config.toml
num_hidden_layers = 8
hidden_size = 128
n_experts = 16
experts_per_token = 1
d_expert = 64
d_shared_expert = 128
hidden_act = "swiglu"
moe_layers = [1, 2, 3, 4, 5, 6, 7]
router_score = "softmax"
normalize_top_k = false
routed_scale = 4.0
balance_loss = 0.00175
balance_bias = true
router_z_loss = 0.001
init_std_router = 0.00736
lr_router = 0.00162
vocab_size = 5091
norm = "layernorm"
norm_eps = 1e-06
tie_word_embeddings = false
optimizer = "cautious_adamw"
learning_rate = 0.00328
beta1 = 0.9
beta2 = 0.99
batch_tokens = [65536, 131072, 196608]
max_seq_len = 512
train_tokens = 553400000
max_steps = 4232
dataset = "wikipedia_en"
Below are experts of layer 2 (counted from 0) of a mixture-of-experts language model. Rows are named gate (a neuron's input weights, with its number), up (a neuron's input weights, with its number) and show model dimensions 0-127. Each number is 128 + 24 x the weight over its row's rms, rounded and kept within 0 to 255.
Before each expert's rows: "comes after" lists some tokens at least twice as common just before its tokens as in all text. This comes from a sample of Wikipedia text that the model never trained on. Tokens count by the router's weight.

# expert 8
comes after: "|", ".", ")", "==", "===", "="
gate0 [143 101 128 138 174 115 128 110 191 166 138  73 118 150 120 130 107 121 148 161 139 119 126  91 118 141 129 139 107 130 154  81 105 119 127 114  92 142  91 127 145 132 122 136 146 178 115 137 159 147 138 130 109 126 130 119  99 125 131 126 124 173 120 145 123 113 127 123 134 111 154 134 141 138 106 143 141 130 142 121 169 118 111 133 154 108  95  79 133 114  83  91 100 147 111 158  79 144  97 117 167  95 141 122 102 154 103 150  91 114 155 104 166 116 119 171 145 145  89 117 139 150 115 145 203 139 151 163]
up0 [117 129 140 103  87  92 133  93 147 142 126 157 107  55 118 173 144 129 111 137 155 123 154 152 122 124 111 154 137 137 118 128 138 110 141 108 140 103 156 156  92  96 172 131 177 102  95 131 119 114 100 144 102 171 132 136  76 145 101  79 109 165 153 121 149 157 149 143 137 184 146 124 116 133 153 126  89 123 157 100 121 124 151 111 128 119 129 195  93 114 125 134 107 146 170 125 151 145 126 142 103 126 124 121 150 119 150  78 158 144 145 126 145 137 150  99 127 138 158 131 133 117 103 127 112 150  95 146]
gate1 [131 138 154 151 121 100 150 100 158  92 109 143 134 132 128 141 114 133 168 129 109 152 135 102 152 105 176 122 110 115 125 128 148 159 132 143 140 158 165 132 103 180 200  92 144 122 139 137  98 116 159 123 106 123 123 144 132  61 154 100 165  99 131 120 122 120 122 141 151 112 109 107  94 110 138 101 156 130 147  88 106 175 106  86 108 101 113 139 132 114 120 118 141 135 114 135 148 144 155 152 163 116 157 161 160 137 122 130 114  98 130 146 114  78 154 120 114 140  64  81 115 114 115 114 154 137  98 117]
up1 [138 126 145  69 111  91 139 109 135 123 120 117 120 132  84 100  97 113  94 125 128 136 145 132 127 103 127 142 122 141 115 112 130 134 149  92 138 117 116 127 111 123 153 141 134 113 147 146 106 167 129 148 110 141 112 170 118  95 148  74 168 136 174 146 185 128 130 140 133 123  93 155 129 112 117 132 118 108 138 127 173 151 147 109 110 119 114 157 147 143  82 130 133 210 109 152  78 120 166 130 186 112 112 172 128 151 142 109 131 145 101 105 159 140 110  98  92 107 122 122 126  93 141 154  95 121 112  95]

# expert 5
comes after: "the ", "a ", "and ", "to ", "ing ", "s "
gate1 [139 129 149 161  93 112 118 112 135 136 132  73 134 129 126 129 101 146 172 107 145 138 142 136 129 143 102 118 113 122 130 139  83 129 142 106  74  79 127 110 117 126  46 138 106 129 206 140 138 121 131 134 143 133 135 109 176 111 137 131 127 138 107 143 116 137 130 180 106 135 113 168 107 114 115 126 104 126 135 141 120 162 103 134 143 134 122 131  92 145 159  83  88 139 157  96 151 132 125  98 186 107 165 140 165 141 154 122 122 133 128 126 119 154 126 171 106 112 113 133 135 169 122 110 145  87 129  91]
up1 [148 113 117 154 135 138 160  90 110 153 117 107 142 160 122 131  99 119 138 123 141 153 149 127 125 162 157  96 114 121 135 104 153 137 108 128 146 185 147 125 137 134 127 108 117 129 135 120 136 134 107 106 132  95 100 150 169  98 122 105 133  82 128 123 126 131 131 191 143 163 126 152  97 133  96  96 117 149 162 145 146 174 118 123 137 133 176 166 121  83 123 123 117 134 161  91 109 169 122 123 144 117 103 144 175 175 150 136 114 143 136 102 114 132 102 110 108  62 111 111 141 184  94 162 140 120 143  84]
gate2 [142 146 155 127 106 167 110 145 149 148 121 115 136 176 101 156 151 106 141 125 167 125 115 119 176 116 130 140  84 111 141  75 138 129 107  85 162 114  90 150 109 131 131 151 125  92 131 131 107 146 132 145 130 140 134 116 119  67 156 123  77 126 139  86 128 133 118 147 168 105 163 154  78  92  95 103 146 142 150 157 143 161 106 170 173 146 133 119  86 149 146 111 160 129 117 120 120 108 135 126 112 123 151 104  97 143  96 112 119 130  72 142 143 125 151 140 105 146  95 136 144 155 133 114 159 132 102 147]
up2 [151 118 125 109 153 101 167 111 124 126 109 150 148 128  95 123 144 156 116 154 123 106 140 102 101 141 160  87 138 143 122 150 118 142 160 158 104 175 121 116  95 108 141 125 138 138 117 134 138 103 186  91 112 121 120 150 120 136 123 152 171 129 120 137 129  90 154 105 139 175 173  63 137  68 160 123 171 159 142 111 103 127 109 144 165  87 120 117 189 110 139  93 132 122 107 141 139 131 124 121 116 128 105 124 117 116 153 148  72 100 139 133 100 114 110 128 146 122 150  93 107 130  82 124 138  97 129 110]

# expert 3
comes after: ", ", ". ", "\"", "\" ", "s ", ") "
gate1 [179 157 157 120 122 147 121 125 104  96 151 129 149 128 121  94  91 177 123 125 107 113 157 134 123 127 100 132 133 122 132  70 131 126 144 118 172 107 125  95 124 149 152 146 113 107  80 159 158 107 126 149 148 123 131 156 114 113 125 176 143 180 109 129 112 116 111  83 133 128 177 124 101 128 110 117 109 144  97 130 125 184 168 130 153  74 129 150 125 106 116  97 108 115 144  95 137 100 139 107 108 110 119 176 149 165 130 132 124 133 100 107 110 113 125 183 124 154 113 154 136 116 119 109 179 148 125 100]
up1 [155 123 129 132 103 169 122 114 143 164 128 158 154 102 126  99 106 137 127 132 185 131 140 152 128 116 120 125 145 104 140 152 111 126 161 169 131  97 100 135  79 104 138 161 124 115  97 106 109  72 157 154 105 114 128 120 117 106 119 119 142 153  70  96 123 168 132 130 103 175 119 111 160 129 114 156 170 100 115 163 116 162 108 114 118 137 101 141 134  89 141 139 144 122 111 140 178 110 132 149 100 123 126 130 134 157  75  98 143 112 136 159 140 135 106 170  90  78 128 117 110 122 123 127 173 145 147 157]
gate2 [122 165 156 127  98  97 139 134 127 143 116  90  94  91  95  84 121  92 127 116 119 122 144 159 135  87 104 142 126 125  94 116 132 131 135 113 138 159 115 147  82 118 145 117 112 151 112 134 170 120 148 132 128 149 152  81  67 153 138 164 160 128 143 118 147 131 107 155 165 141 186 113 166 137  98 153 116 121 133 142 122 129 160 141 112 113 122 141 105 200  97 138 124 126 155 130 110 108 101 132 103 147 144 125 109  66 126 100 130 134 143 103 151 119 114 110 117 124 130 102 164 136 120 119 148 180 125  76]
up2 [ 77 107 107 110 140 107  84  97 138 117 140 125 139 159 155 145  94 117 126 135 156 142 121 117 143 133 119 101 114 141 168 119 133 129 116 146  80 110 139 130 122 171 125 131 160 180 133 131 146 147  68 139 141 161 123 116  99 144 130 116  98  66 140 178 132 104 145 134 135 153 124 163 142 108  99 137 114  88 182 141 144 154 182 125 130 146 160  98 142 133 155 149 104 114 125 103 115 110 143 134 107  98  88 165 138 148 147 101 107 139 107 134 118 119 134 118  94 134 125 145 133 141 108  93 183 128  80 114]

# expert 13
comes after: "| ", "0 ", "\n", "–", "1 ", "2 "
gate1 [161 110 163 144 138 136  92 153 119  95 129 122 112 111 100 116 112 155 114 127 162 136 135 146 152  96 138 151 122 101 140  67 117  83 125 118 149 146 126  74 145 120  90 109 145 172 131 117 124 104 138 132 150 159 129 134 145 141 134 126 136  99 122 133 129 115  63 112 127 129 116 116 134 185 111  93 156 134 124 135 161 149 138 119 135  61 148  62 113 132 140 144 131 122 126 155 164 153 168 115 124 115 142 133 128 145 160 116 119 116 127 159 161 193  96 127 114 116 113 127 152 138 134 138 119  77 113  85]
up1 [ 97 154 112 127 105 102 112 115 141 113 134 109 143 154 127 140 136 133 133 109  54 110 121 150  85 141 148 107 136 149 131 192 153 174  89 110 116 106 179 126 115 140 185 142 105 128 137 117 135 111 165 118 116 113 127 165 169 136 114 155 122 124 134 126 130 126 174 121 102 107 128 145 137  92 114 160  80 114 153 115 116 135 101 158 112 134 119 193 133 119 128 132 121 140 119 129  98 104  77 107 130 146 115 148 147 109 108 124  96 125 158 114 109  70 136 148 102 155 171 129 133 168 112 134 145 140 133 150]
gate2 [131 127 125 135 137 132 143 117 163 115 120 128 157  95 127 137 123 144 111 147 143  93 133 124 169 135 147 172 104 110 118 125  82  90 170 127  98 135  61 147 159  91 106 109 134 171 116 149 107 150 125 146 115 178 153 117  90 100 133  98 148 121 161 122 133 132 111 126 152 136 119 137 130 110 118 157 145 132  83 110  84 138 116 129 112 109 131 107 151  99 127 118 127  80 128 123 168 130  82 158 161 113 120 128 162 160 135 111 139 108 169 195 119 108 157 166 101 131 111 171 124 128 145 156 137 104  94 107]
up2 [144 114 144 114  92 133 138 108 127 135 131 117 138 126 120 152 111 116 129 115 186 119 106 148 130 129 101 151 145 111 131  99 128 114 109 128 180 147 148  74  89 140 159 133 127 112 147  59 134 120 143 129 136 123 144 137 164 171 100 111 196  97 166 119 109 105 150 103 140 147 129 145 121  85  99 141  91 111 124 162 140 134 129 107 129 126 112 132 107 167 139 130 135 139 140 131 126 154 163 124 124 159 184 139 133 147 143 148 154 145 122 114 133 137 105 119 164 111 115 143  75  80 127  68 138 114 143 183]

# expert 9
comes after: "\n\n", ". ", "==", "In ", " ", "also"
gate1 [102 148 133 134 138 109 121 146 127  80 137 143 151 107 129 168  97  96 147  92 146 136 144 193 164 141  90 140  98 118 132 134  88 127 120 127 101 103 117 170 101  91 149 154  99 129 126 167 119 138 141  94 165 178 161 135 159 131 167 127 110  99 122  99 106 156 150 160 117 117 117 170 101  95 130 131 146 125 143 135  91 143 141 122 111 106 138  97 113 136 169 131 154 120 107 123 112 152  68 129 117 163 148 120  97 141 117 133 118 149 121 156 110 125  85 145 130 120 108 110 156  89 118 124 130  72 107 118]
up1 [116 128 137 119 131 130 126 171 123  72 129 137 121  97 142 147 140  95 178 111  61 135 142 165 123 152 141 133 108 129 146 128 106 111 139 144 124 138 135 188 123 118 136 105 116  82 144 154 144 128 141 122 172 101  85 129 157 137 140 131 118 162 130  84 139 124 145 134 103 129 130 161 107 104 118  99 135 157 136 177 131 127 159 103  78 157 138  96 140 130 143 103 119 137 128 133 114  99 148 108  96 179 173 163 100 140 131 182  97 115 137 131 102 141 128 133 125  99 107 108 182 106 109 127 101 103 111 138]
gate2 [158 142 125  99 132 184 139 107 153 139 102 108 126 139 130 113  81 139  98 118 147 120 139 135 136 108 152 120 138 159 156  98 163 120 126 122 149 134 118 118 131 108  92  84 147 123 136 141 175 136 142 111 187 149 104 110 169 152 136 108 121 130 121 116  99 130 142 148 108  73 113 140 129 158 126  91 149  84  75 108 132 164 121 157 134  73 141 114 154 143 139 105 165 128 132 142 126  82  76 108  79 103 169 133 172 143 117 106 144 154 128 145 156 144 128 152 112 144 112  98 154 107 138 151 117 125 149 113]
up2 [118 120 116 111 145 146 164  98 159 147 121 137  95 117 119 135 136 131 106 135 174 135  73 115 146  94 149 124 123 134 134 124 102 126 149 151 155  62 121 171 144 132  85 109 102 137 106 149 135 143 129 136 157 143  74 116 126  60 128  97 119 139 127 122 112 117  88 160 145  89 125 136 144 110 135 108 168 106 139 114 139 132 125 110 118 165 124 131 151 151 137 150 154  90 155 154 123 103  69 125 129 124 161 100 111 158 134 109 160 179 102 142 144 144 136 136 151 151  63 107 134 121 171 150 130 138 135 117]